{
  "n_layer": 8,
  "d_model": 640,
  "n_experts": 24,
  "experts_per_token": 3,
  "d_expert": 512,
  "d_shared_expert": 0,
  "activation": "squared_relu",
  "moe_layers": [0, 1, 2, 3, 4, 5, 6, 7],
  "router_score": "softmax",
  "normalize_top_k": false,
  "routed_scale": 1.0,
  "balance_loss": 0.0114,
  "balance_bias": false,
  "router_cosine_scale": 14.0,
  "n_groups": 8,
  "groups_per_token": 3,
  "init_std_router": 0.00666,
  "lr_router": 0.000458,
  "n_head": 10,
  "n_kv_head": 10,
  "head_dim": 64,
  "vocab_size": 32768,
  "norm": "rmsnorm",
  "norm_place": "pre",
  "norm_eps": 1e-05,
  "positions": "rope",
  "rope_base": 62400.0,
  "rope_fraction": 1.0,
  "qk_norm": true,
  "attn_scale": 0.189,
  "tie_embeddings": false,
  "parallel_block": false,
  "extras": ["capped logits"],
  "init": "uniform",
  "init_std_qkv": 0.0139,
  "init_std_o": 0.00347,
  "init_std_up": 0.0139,
  "init_std_down": 0.00173,
  "optimizer": "muon_variant",
  "lr": 0.0109,
  "lr_mult_o": 0.741,
  "lr_mult_down": 1.5,
  "beta1": 0.95,
  "lr_head": 0.00539,
  "grad_clip": 1.0,
  "warmup_steps": 50,
  "schedule": "wsd",
  "decay_fraction": 0.812,
  "decay_shape": "linear",
  "final_lr_fraction": 0.02,
  "batch_tokens": [65536, 131072],
  "seq_len": 384,
  "doc_mask": true,
  "train_tokens": 1423000000,
  "steps": 14950,
  "dataset": "wikipedia_en"
}
Below are experts of layer 4 (counted from 0) of a mixture-of-experts language model. Rows are named up (a neuron's input weights, with its number), down (a neuron's output weights, with its number) and show model dimensions 256-383. Each number is 128 + 24 x the weight over its row's rms, rounded and kept within 0 to 255.
Before each expert's rows: "mostly gets" lists some tokens that are sent to it at least half of the time. This comes from a sample of Wikipedia text that the model never trained on.

# expert 2
mostly gets: "SI", " birth", " regulation", " reviews", " University", " terms"
up0 [114 133 133 129 124 113 128 151 141 106 133 114 126 130 108 157 136 142 135  90 154 121 186  95  98  99 126 118 125 190 115 130 167 180 149 130 128 109 183 105 130 130 137 116 103 138 146  89 153 120  45 123 149  89 109 173 146 156 131  83  98 123 118 175 140 117 109  84 167 151 148 143 150 161 108 136 137  80 124 137 159 150  93 150  90 168 150  87 111 137 164 150 107  87 102 116 130 120 114 139 122 137 144  90 125 167 140 143 145 130 142 112 129 117  92 145 151 159  87 152 100 146 132 164 147  97 175 115]
down0 [107 153  91 128 143 114 107 130 132 133 126  93 116 166 146 106 132 146 135 110  88 124 161 146 145 154 111 153 164 186  77 153 126 166 122 141 154 163 134 121 125 107  67 150 125 122 135 122 150  35  80 165 137 149 137 139 128 124 126 129 131 133  89  88 163 113 143 123 165 157 145 178 126 143 109 114 151  85 178 176  96 111 138 150 131  82 115  99 124 168 134 105 102 198 130 121 129 127 149 118 191 135 103 132 119 149 115  94 104 135 137 144 155 128  57  93 152 120 150 115 135 160 103 110 132 103 157 149]
up1 [161 123 103 121 130 107 150 121 157  87 140 143 111 128 146 126 170  99 127 118 162 159 175 130 117 127 145 139 153 122 127 125 129 144 140 128 154  84 108 122  93 145 149  99  80 132 143 174 140 161  79 141 127  96 147 133 119 123 117 115 158 124 108 135 104  87 129  91 126 176 134  86 181  93 136  55 119 129 141 106  98 121 158 146 141  90 145 152 170  68  95 130 125 114  86 141 108 147 119 139 113 150  82  94 106  87 115 115 145 108 131 108  86 140 123 122 137 116 114 134 111 122 119 111 137 121 107 110]
down1 [106  76  98 131 153 125 119 104 105 101 155 130 137 119 116 173 101 142 144  73 103 110 104 141 156 166 134 103 160 139  95 125 129 135 133 150 102 114  89 116 115 140 110 108 155 139 180 149 128 109 127  95 128  67 129 163 131 100 145 101 114 127 104 134 174 159 137 140 130 131  88 167 119 119 107 109 150 134 128 162  91 140  93 155 133 130 126  76 111 156 142 140 103 152 139 171 110 137 147 132 206 143 102 106 105 126 176 132  97 142 133 147 207 113 110 152 104 136  80 103 153 127 130 121 135 201 136 117]
up2 [ 71  96 125 113 223 153 159 156  82 125  92 139  80 132 107 114 147 112 128 112 116 128 141 154  82 128 177 123  87 143 100 131 115 160 151 160 104 127 169 122 154  92 104 180 134 113 178 134  97 132 109 114 126 110 123 142 156 132 114 142 127 119 136  79 126 133 135 154 147 108 127 141 121 134 114 113 148 158 126 158 118 136 111 139  98 104 124 137 127 104 170 132 118 158 150 167 102 143 144 109 134 149 120 107 116 114  93 161 177 128 130 138 150 142 111 146 151  97  62 111 133 166  92 140 106  75  84 122]
down2 [146 118 170 123  98 111 108 115 113 156 149 135 110 114 114 133 143 108 150  82 127 136 142 121 134  86 165 127  94 131 180 150  93 103 147 125 132 117 147  86 153 156 145 142 109 110 128 156  99  81 115 124 156 145 127 107  91 102 157  91 132 146 101 132 146 116 142 154 125 168 166 135 147 131 110 149 115 146 118 129  75 128 135 102 154 167 108 121 119 109 119 110 125 124 142 129 118 110 119 150 145 110 145 112 120 115 115 109 157 128 131  86 111  88 164 150 111 170 181  81 122  77  90 169 137 122  87 145]
up3 [118 149 146 149 124 148 103 141  92 141 102 113  95 118 187  99 138 108 107 120  86 127 161 143  72 170 144 115 115  99 103 149  94 130 130 125 125 117 124 164 103  90 107 132 122  78  87 149 170  67 128  98 150 106  84 102 142  76 137 125 118 167 148 129 120 128  97 170 167 122 126  64 151 119 117 117 136 121 156 106 118 145 114 164 126 145 114 114 119 126  88 116 110 127 143 153 128 131 126 109 167 158 154 131 150 115 139 159 118 160  92 175 133 123 129 154  96 119 147 112 114 170  99 111 160 108 112  99]
down3 [ 75 153 143 130 145 100 114 108 177 145 149  96  96 101 119 118 137 129 167 136 137 136 139 138 125 145 143 133 105 128 149 132 171 133 103 141 103 137 172 125  91 143 123 103 136 135 118 113 135 124 102  99 154 130 107 120 149 114 191  79 122 139 128 107 140 104 144 140 125 160  78 134 152 154 117 116 115 124 117 163 104 136 135 116  89 137 148  95 127 122 138 115  91  96 139 115 154 132 143 108  75 127 123 138 115  94 139 110 176 166 121  85 102 142 157 116 123 148 142 114 112 151 121 137 138 146 119 133]
up4 [126 125 137  67  95 137 117 143 129 108 117 150 138 120 130 134 162 136 118 154  81 115 144 130 116 143 108  98 118 138 106 130 129 155 114 118 122 135 141 114 115 156 129 147 102 111 109 106 140 122 102 163 139 148 121 145 111 122 125 124 162 125 105 145 170 132 127 143 105 148 122 107 150 122 147 139  79 138  94 166 101 139 155 124 153 162 102 146 159 145 113 150 170 124 133  45 119 148 127 132 137 149 167 159 114  93 138 118 128 128 102 115 134  83 116  93  96 121 133 111 152 188 150 150 133 120 128 115]
down4 [137 126 106 159  97 130 123 167 123  90 121 102 157 128 113 139 131 125 150 129 112 114 122 141 100 152 163 137 166 138 114  87 116 107 123 117 141 137 181 148  90  77 124 108 118  45 147 122 138  77 114  75 125 101 126 119  84 153 111 119  94 116 117 158 137 138  85  85 114 134 127 126 121 155 176  86  95 169 101 165 140 179 101 126 145 114 131 104  83 154 138 157 120 148 122 152 119 126 155 116 113 127 140 166 140 110 143 139 149 122 109 125 134  81 109 141 133 106 143  78 156 172 129 117 131 108 145 139]
up5 [101 133 146 173 191 113 175 139 143 128 120 140 124 112 131 132 112 138 132 121 132 122 171  83 117 121  92 177 109 144  93 150  97 155  93 135 148 135 120 124 143 101 154 109 169  88 166 125 129 122 149 179 148 124 157 118  92 114 124 126 121 104 129 145 114 130 129  86 158 127 143  98 162 107 109  62 176 117 160  92  89 120 110 156  96  99 152 128 142 160 155 161 119 182 120 131  95 126 147  78 139 172 116 143  95 140 118 122 157 108 129  83 189  92 127 180 134 141  98 145 132 101 107 104  92 124 126 133]
down5 [ 93 113  96 105 151 143 120  99 137 147 113 119 116 125 101 176 101 126 204 114 104 121  91 121 152 114 124 133  93 117 153  75  87 141 137 175 140 165 163 125 122 123 105  80 155 111 118 125 137  86 124 101 141 128 177 157 125 170 137 122 127  97 126 155 126 156  81  98 148 120 110  92 163 142 169 131 144 120 123 104 117 137 159 117  83 107 110 112 108 110  95 108 116 122 133 120 131 147  79 112 157 137  63 137 132 134 121 134 126 131  93 143 120 154 126 117 116 129 129 122 109 127 140 135 133 119  98 123]
up6 [181 112 148 130 112 142 127 140 144 126 100 127 129 160 100  82 135 120 105 127 118 135 134 119  90  93  92  93 113 143 147  78 126 137 115 151 117 111 111 129 104 159 136 101 139 153 166 130 167 122  87 127 143  54 111  98 132 135 134 153 171 113 133  81 144 162 166 148 123 148 150 100 133 128 107  78 159 168 110 144 151  88 129 142 155 118 150 164 135 144 118 130 117 142 131  98 133 158 101 138 119 150 117 109 108 129 115  94 135 163 138 128 141 123 137  96  92 143 193 159 125 114 111 140 177 128 137 133]
down6 [116 146  92 160 145  89 124 140 148 108  69 122 169 103 151 107 118 113 111 129 122  92 147 132 103 135 135 171 108 159 135  90 138 119 101 112  85 129 143 114 135 134 145  93 110 111 121 121 138 144 116  90 121 145 111 157 106 146 162 150 155 149 184 145 140 174 118 192 167 126 113 136 141 167 120 132 138 122 127 109 137 146 116 147 119 111 115 129 168 129  81 163 133 136 104  97 146 162 125 137  98 183 151 120 126 106  91 110 152 103 156 130  97 108 120 119 105 126 153  95 126 153 130  89 147 134 132 168]
up7 [121 133 125 178  96 146 120 141 101 138 134 166 112 143 119 121 151 117 126 138 106 136 126  79 123 139 130 102 169  94 144 137 126 144 141 159 138 130 124 162 130 121 108 145 123 126 137 139 177 131 124 163 131 120 116 108 101 141 136 101 130 102 126 122 125 101 141 150 109 117 184 130 163  76  87 124 134 129 150  80 129 117 107 136 100 127 122 112 148 193 117 126 111 156 117 145 107 131 130 177 135 109 100 156 125 128 186 134 159 165 136 127 130  79 135 108 124 165 150 135 139 112 138 150 108 136 115 124]
down7 [180 134 162 132 107 101 114 115  80 118 138 126 121 106 136 162 102 123 129 150 153 106 137  96 130 119 111  58 128  86 152 119 113 130 139  72 125 126 127 101 133 135 101 133 136 137 153 145  96 127 150 137 125 126 120  95 143 144 106 157 134  97 176 135 115 121 117 137 137 112 144 147 120 164 134  96 119 133 139 108 144 135  75 124 134 129  83 103 101 135 165 108 145 156 123 150  91  89 171 158  90 110 150 137 134 134 128 121 127 156  80 116 175 128 141 116 102 124 138 143 103 150 139 122 103 167 125 134]

# expert 20
mostly gets: " of", " from", " by", " some", " all", " many"
up0 [127 151 147 115  82 151 143  94 128  99 134 104 120  85 159 124 106 117 115 153 120 112 138 122 163 132  95 122 170 115 128 121 145 152 144  99 118 110 104 166 149 142 141  92  98 174 131 159 126 110 142 142 192 111 117 102 100 153 131 134 153 149 148 168  95 125 149 119  90 107  93 102 140 111 153 144 155 133 117 104 176  89 144 124 152 144 164 148 125 152  76 120 134 107 138  81 134  62 126 103 114 112  77 106 131 130 114 117  89 159 163 115 125 123 144 110 156 142 104  72 108 112  89 129 108 107 122 126]
down0 [134 154 161 106 117 125 129 148 118 185 132  62 159 110  82 149 114 114  88 120 113  91 117 121 106 156 137 136 113 114 122 112 132 147 147 134 106 101 126 139 100 141 128  92 137 117 162  97 149 108 133 137 142 213 132 130 138 124 124  95 127 157 127 104 148  87 126 103 139 144 163 170  89 116 132 159 144 149 108 121 104 140  80 141 116 118  95 170 117 131 157 171 165  93 127 107 120 138 139  86  77 148 137 112 122 128 155 132 163 115 108 140 170  94 135 111 145 169 115 144 154 142 119 123 127 118 133 114]
up1 [122 127 124 132 151  96 126 145 143 114 146 170 141 158 135 160 137 153 136 102 174 166 114 113 109 140 148  88 124 128  98 145 115 157 154 121 176 151 129  99 139 162 147 173 114 137 149 112 117 138 156 153 173 173 150 109 130 104 132 184 132 111 164 117 118 118  95 101 126 162 108 106 123  78 135 115 124 124 133 143 114 146 142  90  72 112 158 153 124 154 101 119 148 158 138 131 120 142 135 149 146 142 113 138 128 131 135 124 142 113 143  98 105  98 162 135 140  60 105 124  87 175 106 170 163 116 117 144]
down1 [139 133 132 157  91 146 181 105 149 123 109 116 129 115 102 122  98  95 120 137 149 109 120 115 171  97 153 150 136 106 116 160 115 133 143 150 136 150 109 135  76 116 116 158 122 119 151 132  52 153 112 130 165 136 178 115 134  88 117 134 145 146 128 151 112 118 152 149 132 176 192 124 129 147 136 161 106 120 110 120 161 112 111 129 124 141 125 116 157 133 124 130  98 186 134 110 139 131 146 123 121  95 137 123 120  92 151 131  97 118 137 106 130 133  91 135 112 136 141  83  84 110 171 130 149 159 157 142]
up2 [133 189 145 100 150  74 123 105 149 102  69 135  94 147 138 121 128 135 129 145 147 122 167 119 131 182 119 101 106 151 165 116 100 102 170 139  89 161 151  79 112 138 131 143 103 109 119 139 150 144 134 105 141 128 141 117  85 155 120 101 134 102 149 128 119 137 127 120 139 148 105 146 170 130 148 122 138 124 136 106 142 113 118 122 118 119 175 112  86 122 171 117 123 136 123 116 137 121 125 153 148 137 126 142 115 102 158 153 109 112 114 140  52 110 172 125 103 124 187 124 154 133 138 148 108 114 143 165]
down2 [139 223 166 166 130 150 147 138 127 143 127 137 111 148 128 120 159 122 122 173 132 175 140 187 138 126 136 135 143  93 120 112 105 121 150  99 127 142 182 105 137 140 146 106  89  94 129 139 117 130 103 139 172 169 129 125 122 103 135 141 134 133 148 150 124  56 143  89 157  89 112 145  94 159 161 106 103 137 120 116 114 145 123 144 111 136 153  96  78 142 102 125 129 126 152 123 150 122 143 150 132 135 158 137 161 124 120  88 143 132 126 108 148 154 116 118 143 110 120 122 124  86 125 162 142 159  84 148]
up3 [115 147 130 107 107 102 129 146 139 113 123 161 124  94 131 124 136 150  91 121 149 116 145 134 148 141 126  90 158 147  87 151 144 146 138 117 113 101 128 105 132 151 152 102  99 142 163 155 117 142 123 118 110 153 126  46 130  77 132  91 145 129 160 126 143 156 140 129 147 134 147 129 116  89 119 142 132 151 155 119 104 168 104 111 126  94 170 138 153  99 112 161 145 111 162 108 133 141 129 142 164 190 130  92 135 101 156 156 154 156 107  77  83 137 102 197 137 116 138 126 126  81 124  85 154 168 130  88]
down3 [149 167 142  79 161 159 135 117  85 131 124 112 132 117  56 128 163 154 109 122 138 123 124  79  92 100 132 138 123 119 124 136 143 144 124 126 149 108 140 128 115 109 127 147 105 121 156 109 118  96  88 145 148 126 180 179  95 159 102  98 112 161 182 128 166  89 119 151 177  85 124 136 155 127 103 105 125 118 170 118 125 140 164 161 133 122 141  71 134 114 114 114 120 169  98  71  92 122 120 123 122 119 170 135 101 138 135 100 125 112 159 179 119 115 126 121  64 105 118 100  98  92 153 151  99 145 147 152]
up4 [122 144 110 177 135 136 133 148 110 142 134 132  96 180 149 153 159 168 103  86  94 105 154 103 165 168 131 137 128 155 110 102 120  92 100 145 130 152  71 139  70 141  83 117 109 127 111 107 158 129 118 123  98 134  82 160 148 137 169 134 150  91 137 103  98 122 142 158 126  82 118 158 125  85 153 101 128 143 127 149 153 126 110 114 120 141 119 137  67 115 165 139 140 157 160 116 136 158 102 124 171 134 154  84 115 122 113 134 130 104 115 154 139 119 123 118 160 102 125 119 112  78 126 140 113 126 119 137]
down4 [116 130 125 134 145 127 122 152 122  87 137 159 143 116  57 172 113  99  83 113 115 153 100 130  98 148 123 152 118 131 136 110 163  59 119 117 139 171 167 171 140 126 137 124 172 138 127 164 142 114  98 138 138 155 140 112  99 130 136 157 177 138 185 138 127 110 100 190 119 190 117 114 149 141 116 133 120 115 131 170 140 114  74 130  97 139 144 140 141 145  94  78  75 114 171 137  75 131 109 148 109 119 114 117 168 122 116 118 120 101 173 141 138 159 106 129 145 113 158 129 149  98 113 108 158 122 173 117]
up5 [141 166 153 108 131 118 123 156 138 104 104  97 141 187 109 115 106 106 130 158 112 122 144 156  93 155  89 149 170 155 122 174 139  87 136 108 145  99 101 105  93 134 118 133 123 138 168 110 137 137 117 137 129 129 134 158 151 138 196 112 175 135  65 158 156  73 101 112 131  93 116 164 162 178 110 101 185 103 105 100 108 134 148 119  96  66 169 110 114 151  98 106 138 160 125 138 143 139  91  82 121 113 122 111 161 178  94 114 166  92 150 131 158 155 170 139 144 122 124 153 162 154 140 120 124 100 134 138]
down5 [141 134  94 106 116 113 144 154 147 107 110 138 138 155  96 150  93 130  75 153 116 126 146 168 111 126 121 124 105 109 154  77 144 113  72 116 128 147 133 118 127 153 144 136 131 126 141 110 147 192 143 146 104 111 127 147 155 113 118 126 135 155 126 118 146 147 114 118 129 145  84 146  91 132 100  69 132 137 153 152 126 124 131 121 111 126 131 114 136 139 180 162 160 119 126 130 116 147 139 125 117 131 154 153 158  93 101 130 162 108  88 145 126 150 103 146 150  94 157 131 103  93 110 102 153 140 112 145]
up6 [173  95 159  84 100 123 142 139 111 122 149 119 152 106 135 146 140 131 132 145 127 137 120 182  73 151 121 167 167 186  93 110 105 156 136  94 163 116 166 169 131 130 110 148 126 170 126 123 121 108 107 132 193 161 141 148 124 148 119 147 111 116  95 142 124 111 110 121 185 138 120 146 120 109 128 111 100 119 111 132 162 115 117 142 122 126  88 120 148 142 154 166  97 135 129  96 150  72 150 137 152 128 117  63 124 151 110 145 161  99 154  95 143 124 147 120 117 141 110 137 126 151 164 102 154 113 117 140]
down6 [139 116  92 151 114 112  98 145 108 108 155 126  88 121 136 169 134 144 135 135 165  93 119 161 168 104 141 148 145 127 149 133 128 127 115 130 127 130 120 106 117 108  86 109  82 171 140  83 143  98 158 121  98  98 150 102 157 103 175 144  91 104 125 110 168 121  84  76 140  84 117  60 114 126 141 167 146 103 143 110 112 140 138 128 108 138 119 146 164 149 153  97 146 140 119 152 144 132 144 128 131  91 112 108 125 148 152 124 148 105 126  78 121  74 109  82  91 111  96 112 145 108 170 109 147  93 128 135]
up7 [121 145 149 152  91 149  95 105 176 114 146 135  90 116 100 125 105 132 124 163 133 165 117 126  92 132 129 166 113 124 118 157 110 115 137 111 130 144 149  90 163 158 116 103  91 108 150 138 179 128 126 148 104 155 148 140 105 116 103 137 101 151 138 137 157 147  75  96 120  82 147 112 155 157 122 139 113 134 135 149 151  93 184 156 120 142 164 119  92 126 140 126 125 127 147 120 120 143 169 132 150 160 137 126  88 150 116 166 109 119 173 144 133 146 123 136 152 101 138 104 113 111 163 133 126 137 100  99]
down7 [124 136 126  97  85 131  73  91  84 149 129 108 122 141 145 124 130 144 123  93  50  78 144 126 145 135  92 147 147  98 160 145 132 139 143 127 137 118  92 104  84 131 165 174 120 128 113 151 118 122 126 147 142 132 125 133 132 133 106 110 116 120 163 137 153 115 151 174 136 129  91 124  87 141 126 138 114 116 151 112 161 139 158  80  98 134 105 112 171 138 114 131 137 132 104 118 135 115 132  84 159 167 119 161 142 122 133 172 130 159 147 113 104 125 128 121  91 145 141 139 105 117 133  95 130 139 135 155]

# expert 1
mostly gets: " in", " for", "In", " \"", " at", " In"
up0 [ 98  88 134 145 168  81 145 140 141 125 154 122 134 122 104 107 116 123 116 141 123 140 154 137 125 108 125 135 176  97 119 148 124 109  99 119 147 146 152  83 177  87 150 120 101 153 132 140 112 107 123  84 131 145 141 113 163 131 133 138 122 146 146 103 172 141 139  73 136 122 137 116 111 121 128 141 144 139 140 111 134 143 132  95 128 101 124 107 121 147 136 128 142  96 158 110 121  76 118 140 122 132 119 107  90  88 119 149 110 131 115 127 138 129 106 116 141  99 135 132 145 138 123 146 114  95 143  99]
down0 [ 76 129 124 109 142 153  91 166 190 109 128 160 117 100 145 180 107 103 130  95  77  84 110 136 165  82 139 152 119 109 119  87  83 135 131 152 129 102 109 161  89  83  76 110 124 108 111  89 105 162 144 144 145 122 139 146 104 151 135 134 140 111 162 104 135 100 137 123  75  92 116 121 145 139 104 114 139 119 102 117 147 140  76  64 130 164  96  75 118 117 103 120  83 142  84 141 117 140 176 146 170 105  76  71 127 187 123 126 145 135 151 140 147 102 128 107 152 177 150  95 127 126  86  90 133 103 119 119]
up1 [122 164 145 138  86 136 155 130 144 116 144 106 147 169 116 121 119 161 147 101 140 158 153 114 127 131 115 149 140 155 134 125  77 167 116 130 151 158 115 137 128  94 148 103 111 117 132  85 144 127 103 129 174 158 155 151 173 134 181 101 169 127 114 107 142 132 141 140 167 126 143 119 105 104  91  97  96 142 149 160 151 156 138 134 141 150 130 164  79 113 135 125  67 112  95 146 168 158 164 112 139 115 139 115 137 106 101  90 142 146 125 116 135 139 100 151 156 132 110 144 110 126 108 136 118 138 123  98]
down1 [151 140 161 140  94 130 135 146 129 129 118 143 113 115 147 146 110 145 101  92 147 105 118 130 117 133 131 134 141 138 118 129 120  71 139 109  89 120  94 178 105 152  50 117 158 136 108 126 132 140 148  99 113 127 116 131 175 124 146 137 193  77 134 141 174 159 145 158 130 127 129 122 110 171 112 153 116 105 154 122 122 109 140 171 139 132 148 152 148 141 111 101 120 135 135 168  54 156 164 113 160 156 141 121 140 147 151 110 127 114 113 157 154 124 158 119 208  88 152 153 147 120 118 142 149 125 139 136]
up2 [ 92 148 131 175 123 130 161 157 185 138 137 130 167 140  97 122 156 124 119 146 130 125 100 116 110 150 155  99 143 138 121 157 128 148 127 108 109 125 102  89 114 112 104 153 124 132 133 107 123  89 164 145 104 110  79 100 132 144 171 144 126 111 107 156 119 121 134 158 144 142  88  98 119  62 149  35 145 168 121 124 114 100 122 152 110 117 104 140  84 115 153 151 138 121 117 117 145 117 145 115 139  84 134 139 146 133 179 169 103 115 153  85 136 112 130 119 144 144  99 161 128 123 140 143 161 119 155 125]
down2 [160 135 120 107 117 107 115 169 141 127 102 144 100 158 164 133 131 126  89 181 140 117 117 101 117 101 155 112 139 134  51 148 142 127 130  79 119  91  73 122 155 122  86 152 115 123  85 124 106 158 135 134 136 125 123 153 115 164 127 116 132 149  96 152 153 114  89  88 125 151 107 123 121 160 138 142 146 129  89 144 119 133 119 127 146 182 150 131 116 156 162 130 137 144 145 132 155  85 180 114 124 125  63 124 152 156 130 115 130 129 136 136 106 101 111 132 160 174 113 144 122 137  95 118 138 123 154 106]
up3 [135 118  98 123 134 140 124 172  98 119  95 120 161 111 127 138 131 128 126 120 123  84  89 141 126 143 133 112 111 149  94 197 141 149 130 122 138 128 120 105 124 125 113 155 158 133 121 113  96 151 152 143 130 126 159 131 153 131 117 146 121  84 151 148 127 137 119  85 145 115 135 104 160 120 151 115 156 110 115 114 137 189 137 133 127 157  74 157 137 141 105 153 106 141 163 116 124 116  50 121 137 116  93 166  82  91 120 114 128 120 137  95  99 144 125 113 119  84 110 119  96 160 134 145 157 125 125 128]
down3 [110 124 109 129 104 163 118  94 116 136 157 120 142 143 143 164 115 132 131 139 119  97 133 141 111 121 141 131 158 137 158 131  94 134 115  88 137  68 102 117 136 153 148 162 103 122 127  90 129 150 138 137 101 140 184 186 186 112  75 170 115 152 139 118 111 122 161 114 121 150  93 134 128 150 129 156 162  64 109  91 108 135 113 165 174 167 112  98 127  82 149 118 139 147 152 123 104 156 165 156 148 137 139 153 118 115 101 118  83 112 103  90 157 141  83 113 133 128 124 101 134 169  77  88 122 128 138  99]
up4 [144 128 128 112  75 151 125 100 147 103  97 154 102 189 125 112 123 162 145 132 114 154 108 139 115 156 107 125 142 126 148 134  69 165  63 162  78 130 131 125  99 115 125  60  93 164 171 136 147 154 161 111 140 119 126 129 107 111 128 144 142 117 157 160 130 156 105 127 144 139 146 173 123 120 108 128  74 125 128 174 122  64 166 116 151 124 166 121  88 124 141 124 130 120 107 131  92 143 124 118 120 104 139 158 155 159 113 176 112 141 122 125 150 142 136 170 102 159 128 124  97 135 119 138  79 133 102 137]
down4 [127 155 137 135 149 144  81 146  92 148 128 115  88 141 128 161 108 134  95 142 122 158 135 102 146 170 117  99 126 138 110 121 124  88 138 101 153 154 117 136 155 140 122 138 122 153 122 169 147 101 109 127 128 148 162 143  89 118 108 118  95 147 116 128 145 103 173 105 133 157  91 124 163  91 113 126 108 165 128 158 139 131 126  99 122 123 133  84  89 173 188 123 132 165 125 142 112 119 115 107 134 125 119 126 142 132  81 152 136 104 129  65 102 152 114 100 123  99 179 115  97 119 113 134 143  78 128 131]
up5 [124 153 129  83 124 131  72 171 144 126 180 122 136 125 116 102 132 128 152 137 124 157 128 103  76 122 127 133 137 149 144  96 146 118 129  98 110 131 157 114 119 161 120 126 131 174  76 114 117 127 106 105 102 107 115  98 131 103  75 124  98 151 150 138 156  95 128 136  85 105 131 115 127  88 114 158 128 126 123 136 112 149 165 136 116 114 131 102 155 137 150 142 129 142  90 103 105 140 134  69 148 136 132 110 112  65 150 123 111 123 132 135 140 140 116 133 157 158 136 129 125 189 142 113  99  91 167 110]
down5 [129 175 140 108 132 126  88 119 128  93 142 139 121 133 123 135 117 163 128 140 111 151 138 146  84 123 188 114 178 139 118 129 103 118 128 172 128 116 131 130 137 148 141  99 127 109 104 108 118 114 142  88 131 112 141 111 155 119 154 157 170 112 104  97 130 120 119  94  99 106 146 131 140 100 126 110 122 107 114 128 143 125 130 132 119 146 116 133 126 152 130 179 163 121 162 173  66  94 164 147 183 149  94 143 131 126  93 146 154 107 149 116 105 175 168 159 175 106 137 142  98 130  81 155 115 154 168 136]
up6 [141 117 133 106 120  91 117 154 100 155 116 116 128 122 113 157 116 145 166  90 144  96 170 144 101 108 121 121 110 131 164 133 132 142 103 144 132 103 157  84 118  89 153 133 140  94 151 151 115 121 143 165 200 134 140 110 164 137 130 136 141  99 126 139 156 109 152 132 141 179 179 149 125 126 133  92 111 116  85 123 132 122 116 113 137 147 136 142 135 119 111  89 154 185 127  89 156 119 124 115 129  77 118  66  79 106 120  84 130  95 140 137 126 122 127 124  97 150 128 146 148 125 147  84 127 133 108 181]
down6 [108 127 121 136 128 137 151 125 139 131 151  99 151 112 171  92 129 124 142 108 133 125 131 108 133 111 110 149 119 171 113 135 192 148 102  90 129 159  69 123 158  80 161 102 162 125 123 140 139 143 118 141 144 141 107 123 120 106 132 164 112 128 131 111 138 128 110 155  66 144  95 166  91 105 135 110 164 163 138 117 108 167 165  96 134 164  60 112 114 129 113 111 103 120 136 143 149 161  98 135  87 120 138 136 113 105 172 121 165 124  72 145 121 116  90 138 141 119 110 124 135  92 125 132 133  89 156 124]
up7 [100 127 160 150  93 112 123 135  97 126  68 115 114 150 104 123 134 122 146 142 113 149 137 116 131 184 102  91 155 112  78 112 117 157 115 105 121 112 114 136 110  97 111 132  97 142 166 114 109 156 107  81 150 153 137 123 155 136 152 139 176 111 157 156 128 140 141 159 136 131  90 155 125 141  98 128 146 117 151 127 130 125 154 105 135 154 116 122 132 122 103 106 112 105 134 142 133 136 149 131 109 164 116 106 146 119 111 132 143 149 139 124 140  90 122 133 137 138 123 120  95 140 128 111 111 155 146  68]
down7 [112 132 135 111 124 165 151 146 131 143 121 135 122  94 160 128 137 108 116 169  99 120 165 127  78 129 150 131 115 145 136 143 115 109 130 136 120 116 145 111 155  95 113 143 137  87 136 142 145 157  89  93 102 147 146  88 131 128 113 140 119  91 121  91 114 137 102 109 101 172 141 156 119 131 177 155 114 145 136 176 144  96 109 141 156 110 116 170 128 128 154 139 141 103 161 102 126 141 114 106 142 132 122 147 164 164 151 143 109 152  75 100 158 140 170 133 129 134 135 144 153  91 130 107 113 136 103 139]